config.yaml
n_layer: 16
experts_per_token: 8
balance_bias: true
head_dim: 64
vocab_size: 32000
norm: "rmsnorm"
norm_eps: 1e-06
positions: "rope"
init_std_qkv: 0.0286
init_std_o: 0.00506
lr: 0.00328
beta1: 0.95
beta2: 0.95
warmup_steps: 200
schedule: "wsd"
Below are experts of layer 13 (counted from 0) of a mixture-of-experts language model. Rows are named router (the router's row for the expert), gate (a neuron's input weights, with its number), up (a neuron's input weights, with its number) and show model dimensions 0-255. Each number is 128 + 24 x the weight over its row's rms, rounded and kept within 0 to 255.
After each expert's rows: a language model's description of what the expert responds to. This comes from a sample of Wikipedia text that the model never trained on.

# expert 62
router [167 165 101 187  90 153 126 133 109 147 167 133 126 139 122 129 123 165 128 103 100 170 133  90 148 150 116 117 123 123 167 114 145 122 154 113 125  85 113 124 141 109 161 127  93 152 133  91 137 146 110 134  87  91 131  96 102 140 106  87  92  91 144 128 120 110 138 101 111 162 137 137 131 190 101  89 130 142 155 100  99 100 139 146 124 115  96  90 173 122 117 155  98 146 124 153 167 153 125 106 170  95 137 132 145 132 128  93  91 117 109 165 101 163 143 129  95 120 119 162 121 121  97 141 106 155 154 132 145 116 157 123 177 117 108 138 171 103  98 101  90 149 107 155 140 135 134 124 150 150 116 145 154 102 153 141 130 134 173 127 104 125 110 116 100 141 160 114 170 113 161 118 148  83 130 114 127 144 127 131 136 148 136  88 152 130 157 107 119 135 141 131 125 151 149 133 147 111  95 167 149 107 125 133 124 123 144 122 143 140 138 169 125 105 148 166 113 116 116 130 154 107  91 138 134 160 190 101 138 116 157 140  83 190 166 110 117 110 128  71 168 149 107 131 131 168 140 109 149 149 156 141 138 110 145 134]
gate0 [131 126  81 122 121 116 112 158 146 148 104 172 159 129 148 118 162 140  88 136 124 189 143 154 159 104 165 147  87 124 144 112 115 169 153 144 102 121 144 141 101  89 179 184 105 154 131 102 101 115 101 149  95 102 162 115 103 126 136 109 115 118 161 115 162 126 163 104 132 113 134 139 136 119 147 139 127 102 132 140  89 116 108 151 106  93 126 134 141 144 134 128 140 191 129 117 146 111 131 127 144  93 103 122 154  86 107 126 161 147 116 125 137 157 129 117 116  99 105 102 168 122 119  96 109 101 127 126 136 105 124 149 104 143 116 141 118 140 130 107  76 105 132 163 144 131 127 138 126 149 110 125 114 132 174 135 153 178 152 154 127  80 181 124 164 126  97 105 145 131 121 149 165  79 127 128 135 141 151 137 150 136  96  98 143 125 107  70 154 123 122 165  94 113  81 123 106 156 153 125 143 132 110 141 112 133  80 121 149 112  71  95 118 134 147 122 129 139 108 138 129 146 117  99 150 154 156 112  94  96 152 142 131 146 125  90  88 144 115 143 106 189  99 108 145 122 158 159 169 132 122 124  88 170 128 164]
up0 [127 141  97 163 125 135 129 161 162 174 105 118 117 143 123 131 144 149  85  70 154 146 146 166 135 136 151 176 137 115 150 130 121 127 113 143 162 148 106 110 142 115 184 121 104 107 119 144 115 133 103 130  80 107 128 119  77 133 117 133 118 114 161 157 167 124 173  92 121 130 124 116 116 136 127 105 103 127 145 133 116 124  87 145 103 128 113 152 118 158 153 141 104 126 114 150 153  98 110 138 116 105  83 134 171 101  81 130 158 116 118 132 111 126 109 119  91 135 120  88 156 135  83  96  89  73 143 101 136 142 127 129 121 136  85 129 137 135 132  96  83 113 132 147 144 125 132 138 121 141 140 107  97 115 160 162 136 150 136 154  96  65 141 130 131 112 123 148 129 171 127 147 162  64 107 137 119 124 147 182 120 154 114 158 124 106 132 120 142 128 125  99 116  93 118 140 172 159 147 108 154  85 116 127 112 166 125 127 130 107  97 110 110 133 117 141 120 129 106 162 144 130 102  88 146 155 146 100 116 133 151 147 122  88 185  77  71 149 141 115 155 175 108 125 177 132 143 151 156 140 141 105 107 145 104 159]
It responds to: Periods and cell pipes

# expert 60
router [123 158 123 142 119 164 112 135 116 138 143 149 137 136 160 171 140 121 107 109 116 125 155 116 159 136 128 131 223 100 156 134 125 111 141 116  98 114 115 122 152 151 144 115  97 168 142  94 108 118 112 156  67  92 123 109 126 104 136  87 115 118 141 153 107 145 123 144  92 152 142 122 140 172 126 112 144 166 176 120  97 109 136 147 163 128 111 110 167 141 121 166 114  88 119 146 161 110  93 137 120 105 143 144 154 118 133 102  97 140 139 125 118 170 141 153  83 158 137 195 156 137 118 157 127 140 139 124 121  92 160 133 175 135 111 146 177 125 123 118  92 142 113 124 149 149 129 132 160 120 109  99 158 114 111 132 111 134 155 126  66 129  94 123 103 138 156  96 163 120 145 152 126 132 108 153 151 136 117 172 136 152 101 126 133 110 136  93 112 145 209 129 118 133 146 113 117 115 115 156 142 121 143 125 151 120 136 106 143 118 115 145 155 111 134 130 129 132 122 126 139  83  87 134 135 199 179 120 155  92 128 135 105 160 137  93  90 173 146  99 128 106  96  94 133 124 118  73 140 129 134 117 127 111 112 151]
gate0 [ 95 129  87 162 109 111 115 147 108 124 117 144 199 112 184 146 154 138 104 110 110 142 121 107 171 156 126 152 110 177 133 131 130 117 113  94 127  97  86 150  91 185 116  82 111 145 154 130 162 163 145 136 138 134 158 155 121  83 156 144 118  92 111  99 115 122 115 177 169 141 145  98 163 129 131  84 128 112 150 128 155 149 168 172 178 146 162 117 134 115 128 161 104 144  98 119 162 132 101  76 150  91 113 138 146 118 103 166 132 108 117  97 153 121 172 131  86 109 124 133  95 118 137 121 151 153 147 129  88 131 129 133 148 106 169 154 143 133 137 166 167 116 121 113 139 129 136 120 138 138 113 112 142 137 127 110 103 150 119 144 124 116 102 123 100 110 135 102 123 112 115 141 155 142 148 155 114 112 123 151 146 134 149 112 162 118 134 140  71 140 115 123 144 132 121 134 182 126 141 126 122 138 148 128 164 154 130 170 118 123  80 155 160 124 132 143 133 128 112 115 130 106  86 177  87  80 125 143 120  76 138 102 133 122 149 136 166 144  61 102 109 147 136 156 110 127 111 152 119 136 159 111 142 104 138 135]
up0 [102 128 121 160 122 115 123 140 114 116 142 122 170 151 128 116 160 132 102  94 104 172  90  90 149 171 159 154 118 139 130 125 100  86 123 162  98 146  84 116 121 185 125  96 111 117 134  92 149 169  87 155  98 142 201 142 106 110 114 113 107 105 119 112 139 130 133 163 148 151 147  83 147 136 158 128 117  81 137 106 156 116 142 171 154 170 137 153 149  89 156 173 126 154 102 134 155 143 123  75 131  82 127 134 155 132 111 158 134 120 103 116 136 135 152 161 132  98  93 141  86 129 131 148 141 111 131 138  92 108 139 146 165 139 152 157 147 104 126 154 151 152 127 115 139 164  96 127 126 129 121 130 120 159 104  99 111 186 110 132 115 153 115 123 102 131 169  91 134 108  99 166 183 109 105 131 133 123 126 124 133 132 141 106 132  94 116 131  91 122 111 127 130 125 108 197 152 120 139 113 128 146 156 142 135 151 129 139 108 111  59 170 140 110 147 152 136 157 120 120 147 139 108 121 112 155 133 157 119 125 108  70 108 141 122 173 154 109 133 108 171 115 117 143 136 137 133 139 112 151 138 128 100  95 154 127]
It responds to: Sentence and line ends

# expert 20
router [144 148 111 133 125 151  93 133 122 131 116 135 109 170 111 120 141 153 105 101 113 144 109  94 113 123 133  79 150 130 150 135 152 120 166 122 102 115 113 150 147 102 174 125 132 108 131 141  92 130 125 147 102  96 100 107 137 140  93  92 139 115 112  87 139  94 127 176 109 108 107 140 130 130 171 112 145 117 144 124 109 126 132 169 160 110 157 138 153 133 130 132 144 154 123 167 126 139 102 106 130 135 105 136  95 101 132 127 148 144 134  99 130 172  96 123 101 204 183 127 149 109 114 137 108 143 134  78  66 110 203 153 141 129  96 139 191 102 109 113 134 164 119 125 156 126 150 144 143 136  65 115 171 100 165 156 156 123 139 127  79 127 141 155 134 121 128 114 140 140 149  98 142 131 126 126  96 124 143 136 112 159 149 106 143 138 139 142 123 151 140 127  96  83 137 130  96 119 139 131 105  80 113 126 170 131 135 109 181 114 139 160 166  87 122 141 135 162 167 149 101 101 111 148 107 156 134 151 112  97 104 134  94 156 171 130 101 155 136  90 146 109 124  85  96 132 115 122 157 137 145 127 120  97 141 146]
gate0 [143 147 105 120 147 128 125 102 130 161 160 141 154 133 135 159 100 109  80 148 131 102 164 148 131 161 149 112 126 156 141 164 137 140 149 129 156 108 129 101 171 161 112 118 129 117 105 156 103 139 171 125 149 109 144  89 166 117 116 134 144 110 132 144 111  92 101 131 173 163 131 154 160 111 104 112 157  83  98  95 114  93 126 124 117 148 147 124 166  79 135 127 178 117 113 151 124 105 123 107 135 148 123 119 114 150 141  56  84 130 128 152 125 129 126 117 138 117 135 132 104 122 179  86 149  89 121  93  83 160 151 107 111 175  94 105 145 120 101 121 151 109 103 168 148  95 110 175 120 118  69 109 142 119 129 113 148 146 116 134 115 160 176 135 166 123 141  99 165 124 126 102 125 103 138  82 128 143 136  74 146 120 113 111 131 165 181 116 174 144 160 108 108 139 139 135 147 127 135 109 135 132 142 143 124 153 171 139 160 112 174 183 151 134 121 139 126  81 140 136 165 180 134 139 137 117 137 128 158 126 117 134 161 127 146 140 150 117 150 150 159 154 150 103 130 160 117 126 128 131 121 107 104 157 150 134]
up0 [129 127 154 138 105 141 136 123 129  92 146 115  96 132 127  87 143 135 150 170 152  99  89 152 104 104 107 134 169 117 109 113 103 168 126 163 144 122 131  83 113 138 146 119 103 114 135 112  90 136 117 110 167  80 112  98 148  93 163 136 148 137 140 143 109 175 149 122 124 154 173 116 135 184 152 142 135 122 137 158 101  98 139 123 130  98 106 172 123 114 129 133 146 152 180 128 104 156 153 138 136 113 140 111 147 108 121 129  98 107 145 130 147 126 179  58 140 151 133 119 123  80 117 109 118 104 141 140 105 179  99 141 101 123 155 109 122 151 124 164 121  94 127 130 113 151 118 132 131 133 165 116 151 115 155 127 134 153 144 116 120 127 123 139 139 129 107  82 109 135 164 171 100 158 113 136 131 177 120 124  61 159 126 110 104 140 133 140 152 149 154 111 125 123 137 127 134 117 160 128 134 162 102 149 126 147 122 118 117 172 222 151 156 119 107 148 122 105 165 133 140 108 110 125 125 129 112 179 116 111 146 136 127 175 127 136 138  92  96  98 163 152 119 167 164 124 143 169  97  94 145 131 157 142  92  95]
It responds to: Broadcasting and media

# expert 49
router [147 160 133 159 104 132 142 106 121 146 145 160 153 137 170 118  76 126 117 103 119 165 119 144 150 174 135  63 187 125 112 125 144 150 167 116 133 136 109 137 166 148 128 164 131 118 141 146 106 142 114 114 107 114 147 110 126 128 123 103 109  93  86 126 131 123 108 154  83 138 122 112 135 145 126 143 140 118 148 130 116 136 137 180 151 121 110  97 140 130 145 162 139 135  81 124 144 128 139 150 115 123 120 126 116  96 129  55  96 129 126 149 109 147 103 149 108 147 158 161 148 116  70 144 113 150 116  93 133 133 110 151 133 130  63 111 205  97 154 106 150 131 120 130 185 113 144 137 161 168  75 109 149  82 129 140 126 104 119 146 154 122 130 157  87 165 165  99 140 107 114 121  99 109 144 155 132 111 132 142 113 122 107 104 126 146 139 109 135 123 144 141 104 102 128 120 132 139 131 122 135  69 133 128 127 146 140 114 127 154 151 147 149  73 143 148 166 155 142 110 115 108 107 109 123 166 162 109 155 106 129 114 105 176 181  95 145 190 118 118 148 125 106 111 113 139 120 105 115 169 139 154 117 108 154 116]
gate1 [178  93 187 138 160  99 153 109 105  62  89 147 106 144 149  99 125  92 145 183  59 134 125 145 119 141 126 154 115 140 143 119 127 146 129 125  89 166 157 169 105 113  85 126 124 161 144 136 135 169 129 136 107 104 147 126 118 145 129 124 130  94 147 106 112 147 147  70 132 112 137 119 137 104 128 144 144 129 122 114 120 104 101 147 132  67 156 150 139  98 122  92 152 123 119 161 133 136 129 124 121 154 102 118 111 127 138  89 121 100 124 106 102 128 143 136  78 122 142 157 154 137 112 102  98 133 126 115 115 131 138 169 150 128 105 105 106 104 162 138 130 146 173  98 144 109 113 136 117  89 162 103 114  84 119 127 110 159 151 100 136 150 125 131 133 125 111 131 137 129 112  97 121 109 111 143 117 109  92 144 133 126 120 111 133 141 110 124 100 133 159 125 153 102  95 105 155  88 124 119 170  56 131 125 130 169 145 151  72 118 137 151 163 136 118  98 125 135 171  70  57 102 102 122 135 155 113 106  97 148 110 127 166 122 112 116 151 125 101  99 105 164 107 126 108 123 139 134 140 148 133 152  87 157 137 112]
up1 [ 85 110 100 195 143 155 108 142 133 174 162  54 118  97 107 126 104 151 136  96 181 101  83 131 156  98 120 134 163 108 126 155 111 127 130 113 113 138  82 137 130  70 154 163 153 114  91 123 111  88  94 106  95 119 107  94 143 126 133 146  97 120 129 153 131 135  81 156 127 127 148 122 132 116 151 103 122 111 105  96 124 142 137 134 135 185 102 132 100 152 117 132 127 135 142  83 118 112 123 133 139 157 119  98 136 119 113 147 137 139 148  98 136 144 104 182 124 123 127  83 102 105 121 130 149 120 138 151 123 154  99 129 130 140 116 120 130 129 128  67 124 114 121 162  83 170 148 119 159 160  92  96 133 160 123 149 152 105 150 193 103 113 149  99 149 149 134 140 136 152 131 131 102 152 145 143 107 113 131 133 129 136 176 166 121 139 136 122 111 155  59 107  92 182 136 141 116 146 149 121 152 136 123 162 128 123 104 119 149 159 141 119 137 141 110 201 143 132 103 161 116 134  98 133 121  96 113 131 125 139 117 107 109 131 137 140 116 119 127 168 139  96 128 129 130 110 135  94 125 150 150 116 152 107 109  87]
It responds to: Determiners and possessives

# expert 63
router [150 145 120 128 110 115  90 107 105 113 150 163 127 161 116 158  99 133 108 157 120 135 125 100 132 121 101  82 181 134 121 144 136 129 171 152 104  82  91 157 165 130 128 128 116 149 123 108  85 125 129 134  92 117 148 128  88 122 133 104 131  93 113  85  94 130 111 161 126 112 112 115 131 137 104 105 146  95 138 132 119 101 160 156  80 128 137 114 153 104 131 136 101  86 141 136 158 142 133 131 171 135 115 142 134 107 131 113 116 107  88  81 122 109 137 140 146 106 121 192 136 153 113 111 120 129 129  71 135 144 166 121 124 107 155 153 166  86 108  77 157 137 127 139 106 146 117 137 170 128  96 138 159 116 149 169 106 139 151 123 104 132 114 127 142 152 142  69 184 144 149 130 131 115 113 189 100 128 121 104 129 116 135 127 141 135 143 124  85 105 157 146 154 147 159 120 121 130 118 169  97  64 144 134 123 101 136 110 142 122 155 103 119 123 128 155 109 168 136 166 134  64  47 159 118 139 158 111 139  94 125 135  86 145 152 125 142 150 143  79 140 144 130 129 125 127 138 156 149 136 113 100 120 121 109 127]
gate0 [122 101  97 153 127 121 134 170 150 123 146 107 109 143 128 102 117 113 130 122 148 139 123 128 105 158 119 115 161 127 133 150 123  97 135  76 144 123 161 176  81  74 135 137 142 138 120 128 134 135 142 141 140 145 129  99 132 149 124  91 141 135  80 111  52 134 156 142 173 108 182 139 136 116 131 133  72 109 125 142 136 134 170 136 152 119 138  77 115 120 125 107  85 112  91 179 153 109 124 152 136 141 136 108  96 150 151  96 111 132  88 138  97 156 135 137  87 132 119 132 155 138  97 127 151 135 127 121 118 157 129 113 105 140  73 165 123  94 125 105 163  98 121 147 157 128 142 119 149 135 154 155 125 145 106 125 198 142 178 109 125 113 123 108 156 158 105 128 158  95 163 146 131 132 153 118 110 109 121 141 152 123 149 118 173 128 118 102 161 186 125 104 136 122 129 116 145 150 136 141 160 115 157 106 183 119 132 162 133 142 133  80 154 130 142 168 162  95 134 133 116 129 145 131 130 123 144 159 130 150 133 159 119 162 210 107 132 162  80 112 136 119 129 124 166 124 128 136 156 114 126 108 167 162 120 130]
up0 [101 161 119 126  91 121 136 158 152 125 168 139 144 127  96 114 106 126 132 127 193 134 124 128 138 122 144 151 154 113 125  99 110 113 114 161 144  92 161 156 124  99  99 139 127 135 146 134 132 125 144 119 120 140 134 131 146 124 134 126 130 156 110 130 133  89 130 177 120 119 150 168 119 110 140 102 111 121 148 132 180 142 198 112 100 143 146 103 115 111  96 139 107 124 125 139 138 152  99 149 135 159 127  98 150 125 189 102 130 106 120 143 115 151 127 108  65 103 114 107 158 127 131 165 142 102  93 107 118 142 105 135 146 138  98 146 144 141 139  92 170 154 128 212 142 136 140 115  89 157 156 142  95 120 137 122 167 142 137 125 117 145 169 101 131 161 137  81 122 136 115 150 129  91 136 135 113 118 154 124 133 119 160  98 112 134 128 113 134 118 159 159 145 107 167 166 136 115 121 158 115 113 137 153 135 138 150 140 129 132  80  77 157 138 105 125 105  96 119 153 117 130 145 113  91 142 133 115 149 156 129 129 115 200 137 105 138 142  76 108 195  64 161 121 151 145 101  92 135  84 123 101 130 185 122 141]
It responds to: Line breaks, opening brackets

# expert 22
router [140 128 106 183 102 151 139 134 112 110 129 149 177 151 155 173 163 120 148 137 124 125  95 111 118 142 126  96 143 115 133 123  95 129 165  93 130  99 132 158 165 108 190 134 112 140 149 118 126 125 146 144  94 112 101 111 125 137 119  68  97 113 106 122 123 143 137 149 125 143 134 135 133 129 119  94 145 158 151 124  84 143 174 163  94 126 114 117 121 159 158 161 112 143 129 135 148 146 139 131 120 135 155 108 124 119 113 131 146  96 103 151 115 137 123 131 130 120 130 156 142 145 122 128 118 160 117  82 117 153 179 109 142 113  85 178 200 108 109 131 129 155 148 123 119 137 134 158 145 121 121 147 211 107 161 136 119 114 163 115  61 170 111 128 105 150 124 129 128 153 166  87 128 141  85 156 161 143 151 105 118 127  80 122 100 124 147 113 112  94 183 142 122 121 163 129  93 148 127 147 107 135 131 112 126 163  99 134 138 154 124 140 151  88 106 140 120 124 128 162 156  79  65 112 132 146 173 144 143  93 166 125 130 146 138 144  90 157 155 110 137 106 121 150 123 107  86 140 131 140 124 121 140 144 160 121]
gate0 [109 131 127 112 142 115 191 128 131 101 171 141 167  91 121 102 131 169 114 136 108 126  82 114 112 141 132 126 137 118 152 120  73 114 118 109 101  97 153 149 107 117 134 105 192  83 148 156 151 156 102 104 133  97 116 131 105 149 144  75 100 106 145 162 150 135 133 110 121 104 109 109 133  97 149 119 155 132 125 189 125 111 130 118 108 137 122 122 125 110 117 133 155  82 141 167  76 162 136 124 146 129 124 166 136  96 121 113 130 135 107  93 143 145 109 122 117 158 111 146 150 129 132  84 145 145 144 114 121 149 157 129 133  96 114 159 155 174  99 134 166 141 140 131 166 118 139 101 164 120 153 135 154 142 167  91 187  95 152 128 150 159 113 124 116 101 103 116 152 142 149 132 155 138 130 131 124 124 100 130 128 132 175 123 108 144 148 136  72 112 129 140 167 166 156 111 129 118 105 142 144  77 121 122 124 114 104 110 122 138 134 105 151 141 113 127 149 116  80 153 139 123 137 123 165 181  76  88 135  76 127 139 146 105 121 150 125 162 149 166 128 129 130 128 114 120 125 112 130 185  89 145  89 137 109  79]
up0 [166 129 120 144 145 126 155  92 126  79 169 135 120 121  83 129  96 156 106 130 120 132  89 148 112 147 109 113 102 116 143 129 120 129 117 125 145 131 138 136 139 141 154 173 151 129 139 118 186 131 135 128 154  84 125 122 120 138 124 122 102  95 154 174 115  81 131 135 177 156 162 112 115  97 115 118 111  98 159 122 121 131 184 151 128 103  86 113 136 126 133 104 139 143  99 143 128 114 104 144 141 130 118 134 107 130 137 166 107  93 158 115 115 110 111 120 135 134 109 164 137 122 132 182 126  85 147 131 124 146 107 112 135 150 149 131 163 118 153 154 131 138 125 176 208 161 152 130 111 115 168 133 155 112 125  52 156 105  83  99  84 135 108 144 121 174 126  96 165 117 138 178 102  99 167 114  86  99 141 158 121 116 169 117 106 120  99 138 157 169 117 135 128 139 151 121 138 134 145 110 112 120 159 120 127 121 114 136  90 162 105 114 151 160 123 188 138 122 131 141 141 146 115 117 128 140 141 142 125 138 145 162 162 153 151 102  87 149 152 125 166 124 149 104  78 158 116 177 113 153  97 133 131 117 135 140]
It responds to: Infobox list fields

# expert 24
router [128 145  75 208 122 119 120  97 116 131 147 110 107 158 138 143 126 139  74 110 129 131 138 105 153 106 115 125 128 145 121 131 169 163 186 119 136  88 146 136 202 145 101 165 126 143 140  89 144 125  88 137 111 129 162 129 114 120 136 102 104 124 107 138 148 122 136 113  91 121 116 106 110 137 130 116 138 131 148 136 131 119 153 146 132 116 160 116 127 143 136 170 108 138 159 161 162 126 142 160 122  80 102 156  98 105 120  92 118 102 137 120 123 146 142 147  98 136 138 143 117 126 105 153 129 139 144 121 117 127 143 120  86 105  85 128 189  95 122  97 151 118 144 127 136 125  92 132 166  98 127 128 177 139 182 142 116 118 139 104 143 142 134 124 114 110 158 132 141 145 132 161 101 149 144 137 121 136 122 125 168 135 107 135 137 122 147 160 107 146 142 141 138 103 118  99 143 174 140 112  94  94 140 159 130 141 118 107 181 122 135 127  96 109 131 147 138 146 165 220 122 140 116 121 164 139 192 130 144 120  71 119 102 186 145 101 103 147 112 114 123 136 126 122 101 158 119 114 105 130 123 163 126  84 100 179]
gate1 [134 113 140  98 100 150 115 111 199 143 127 149 188 145 142 111 112 118 129 122 122 114 104 111 137 133 135 118  92 131 132 139 154 146 141 118 134  75 122 156 126 152  85 139 136  88 128 129 166 123  91 109 131  67 122 128 130 103 116 137 103 121 117  51 150 153 148 113 120 122 117 103 114 156 116 136 151 131  82 139 131 139 165 124 127 112 114 150 116 161 107 127  92 138 161  99 123 101 113 199 114 109 130 144 145 161 124 108 129 149 116 113 176 131 155 128 151 129 174  92 113 168 121 139 118 120 154 114 151 134 112 174 113 141 133 149  89 100 104 141 133 162 119 139 148  90 170 172 153 133 146 110 115 137 177 181 140 127 164 121 146 154 164 139  96 179 136  59 150  96 125 131 115 124 131 147  97 163 146 131 175 125 135 160 111 135 126 165 130 176 154 138 140 114 138  68 117 138 143 112 106 138 126 143 152 119 111 118 139 113 125 117  93 140 123  98 119 142 156 152 130 129 126 129 120 125 170 104  84 163 153 109 138 141  98 160  90 155 108 112 121 122 143 122 108 156 158 124  86 142 149 149 123 128 110 124]
up1 [144 139 123 129 165 150 106 127 162 154 104 156 158 108 114 115  76 128 120 139 141  92 109 117 137 143 111 110 139 152 133 159 117 142 149 118 140 123 118 163 131 101 107 151 120 111 130 161 143  95 143 161 108 113 148 146 141  80 110 133 127 107 118 113 117 170 160 103  59 133 113 122 150 133 156 145 137 107 122 148 135 123 148 128 108 149 119 146 107 158 127 143  72 127 172  79 121 118 103 174 106 113 124 166 147 139 155 137 103 125 143  98 157 113 152 108 158 129 145  97 155 176 143 120 122 116 136 121 156 118 131 165 133 121 133 129  88 136 139 170 161 177 124 113 109 100 164 174 195 100 131 121 178 147 159 153 136 105 144 124 179 191 189 171 108 180 146  96 118 129 103 125 137 140 138 135 119 132 145 153 147 110 167 119 141 143 104 143 106 158 128 159 150  98 120 154 110 121 149 105  99 149 106 137 134 141 145 133 148  90 108 137 132  88 111  84 107 140 146 125 136 132 140 134 128 114 158 115 116 193 169 162 110 134 143 157 120 151  89 129 116  92 119 153 112 158 124 130 131 138 139 100 130 171 109 118]
It responds to: Roles and occupations

# expert 57
router [113 160  90 175 140 121 125 152 126 139 145 143  97 177 141 139 125 133  71 137 102 101 114 135 144 134 113 119 122 135 171 141 131 151 159 170 105  89 170 187 162 173 124 139 149 118 156 147 103 130 118 143 126 111 123 153 125 119 131  88 115  98 121 160 134 118 121 119 156 110 106 127 109 165 110 111 145 129 182 124 119 144 124 132 116 146 107 134 132 126 150 167  88  81 142 144 114 119 128 165 127 108 133 165  89 112 129 115 145  87 126 126 130 123 127 151 135 155 124 149 138 147  63 129 142 151 155 135  66 139 171 115 106 135 131 151 169  89 152 117 117 133 116 172 147 104 138 116 168 156  88 143 172 155 162 168 147 126 130 146 117 126 137 124 107 133 160  92 141 123 171 107 118 115 130 167  96 169 112 152 165 162 117  85 119 152 145 144 126 144 122 109 150 126 127 105 166 119 114 126 107  76 139 121 133 156 114  82 155 144 125 102 133  94 146 130 162 172 116 159 155 118  77 124 118 131 157  93 128 138 104 118 108 131 147 136 103 122 100  93 126 117 147 124  84 179 103 114 138 128 160 129 119 116  78 145]
gate0 [134 105 103 155 119  72 104 118  86 140 122 114 140 111 129  69 138 123  94 152 124 145 126 111 119  91 145 155 109 134 111 118 145 154 182  94 118 139 133 128 120 140  97 125 125 167 146 100 171 123 167 103 126 133 118 119 121 115 143  70 150 141 106 140 120 149 148 168  98 130 163 142 139 114  97 124 108 114 142  87 106 134 181 163 150 102 120 149 128 130 125 130 130 122 117 156 133 154 111 147 111  69 127 180 119 115 121 162 128 143  89 150 145 103 115 113 152 139  61  93  99 130 171 120 163 158  99 116 128 129 170 156 124  94 102 113 109  91 124 145 146  94 132 135 135 108 121 141 156 123 157 177 104 147 161 152 138 104 124  80  99 143 131 130 126 126 144 102 115 160 129 137 135 106 162  91 116 146 102 160 142 113 157 116 116 125 158 117  94 143 113 142 106 174 102 104 108 145 130 107 124 154 153 120 162  79 119 146 131 118 147  77 112 151  79 111 150 172 141 101 151 116 102 135 102 150 158 137 116 199 140 125 103 139 131 125 128 170 133  94 142 145 120 110 163 138 141 117 150 128 131  98 110 118  81 133]
up0 [123 119 121 107 131 119 118 103 125 113 162 152 124 167 124 130 119 131 104 119 131 151 125 111 105 130 121  99 124 116 132 111 144 161 132 135 116 154 134  96  71 146 154 141 127 147 150 106 105 123 144 152 124 112 113 153 114 185 141 119 162 117  90 187 115 133 126 118  92 108  84 101  97 128 121 138 201 147 112 136 172 140 119 132 171 112 124 115 135 158  98 121 170 150 126 118 154 152 124 101 107 138 130 105 161 161 100 127 123  49 113 120  98 133 119 103 153 176 128 124 102 111 130 110 127 140 129 165 149 146 136 115 113 125 126 155 113 135 148  82 144 117 179 133  87 162  68 122 136 104 139 147 131 109 134 132 127 104 109 142 154 163 136 122 124  83 104 141  90 143 122 123 134 178 142 121 112 115 151 117 113 114 119 142 129 118  97 139 123 168 146 145 157  86 110 123 187 200 132 129 146 163 127 188 105 133 184 135 112 148 141 155 119  85 125 117 103 122  79 122 134 119 121 147 175 178 152 140 121 127 181 128 129 150 137 129 117 145 143 123 133  57 120 133 146 132 150 143 129 112 110 148 145 112 152 144]
It responds to: Football career narrative

# expert 32
router [125 136 117 127 106 132 107  94 105 124 161 118 119 126 148 170  71 140  93 135 126 150 122 142 161 147 146  86 134  91 141 162 149 108 155 121  92  74 110 160 167  96 152 140 136 117 162 158 115 109 122 152  94 109 133 115 130  99 143 119  87 138 112 116 124 108 140 139 112 111  73 133 166 146 122  85 166 128 172 105 119 127 149 168 125 119 121 138 132 128 192 143 104 155 125 147 148 147  96 122 145 157 102 129 107  78 170  79 134 126 121 165  90 132 128 149  97 124 157 150 115 106  85 153 102 151 136 102  95 116 157 103 127 127  90 109 170 108 106 103 163 129 152 139 130 156 140 151 155 138  97 144 140 125 169 115 134 104 159 129  78 146 126 134  86 125 129 112 120 115 145 135 104 100 156 152 104 136 110 111 117 132  75 132 124 169 141 143  88 123 183 122 101 132 127 104  91  96 125 146 109  85  98  87 168 152 122 115 155 116  98 171 147 104 128 112 119 115 139 157 100 139 107 161 144 122 132 114 127 126 143 110 137 139 134  90 123 143 123 108 152 134 126 125  66 165 120  97 139 133 148 145  99 102 116 108]
gate0 [128 146 127  99 142 125 170 116 138 152 113  74 133 176  95 113 104 150 162 100 149 128 109 108 130 177 120 127 141 121 131 127 122  61  97 130 121 120 118 115 160 121 117 100 110 151 121 157 130 155 172 109 154 104 157 131 121 134 127  99 150 121 176 142 160 116 154 146  91 111 155 143 158 119  75 144 120  78 122 137 104  97 126 162 115 125 134 138 123 152 135 149  95 125 135 140 172 112 142 100 142 116 130 154 142 128 111  80 141  74 111 118 124 124 132 135  76  91 107 153 128 154 151 143 138 170 139  82 148  90 129  83  93 156 131  90 127 124 144 145 118 152 109 109 181 146 152 166 152 169 137 136  83 160 187 161 126 137 152 130  92 146 109 121 106 156 168  79 115  77 109  90 140 133 103 107 116  95 106 135 118 126 135 124 108  93 138 167 138 108 146 135 109 143 166 103  97 131 131 131 118 145 104 125 162 176 125 133 139 170  91 113 117 119 130 126 105 135 146 129 107 169  98 144 156 138 130 135 156 139 105 119 115 112 124 105 127 149 128 104 143 176 120 132 118 127  84 142 144 111  99  96 127  95 135 125]
up0 [ 88 157 122  96 127 143 178 116 135 130  94  92 120 156 115 138 119 152 142  73 125 141  98 123 124 134 115 118 141 115 123 130 125 116 118 151  94 143 118 164 155  97 136  90 107 163 120 153 157 129 181 153 138 165 151 121 130 117 140 118 159 146 167 127 151 107 174 159  96 140 130 164 172  97 107 105 120 129 127 137 123 128 120 149 128 140 166 104 143 130 110 154  89 147 142 129 170  94 131 120 124 138 129 140 121 121  77 123 143 100 103 123 128 135 118 124  70 115 105 145 147 131 173 140 122 180 174  83 133 141 134  96  79 122 104  98 114 144 120 135 121 130 128  73 165 139 150 176 126 164 125 136 121 152 137 152 132 126 155 156 112 113 126 109 121 137 157 112  87 104 117  52 143 151 122 143  88  81 118 125 110 140 114 141  99  99 129 156 120 116 138 150 143 123 171 132  93 131 121 125 119 126 130 109 167 158 115 141 131 134  75 153 121 120 141 130 135 114 152 121 104 128 107 117 166 137  67 145 139 121 118 144 142  99 120 107  99 184 144  94 143 169 103 129  79  91  85 155 149 130  80 132 136 103 151 114]
It responds to: Industry and business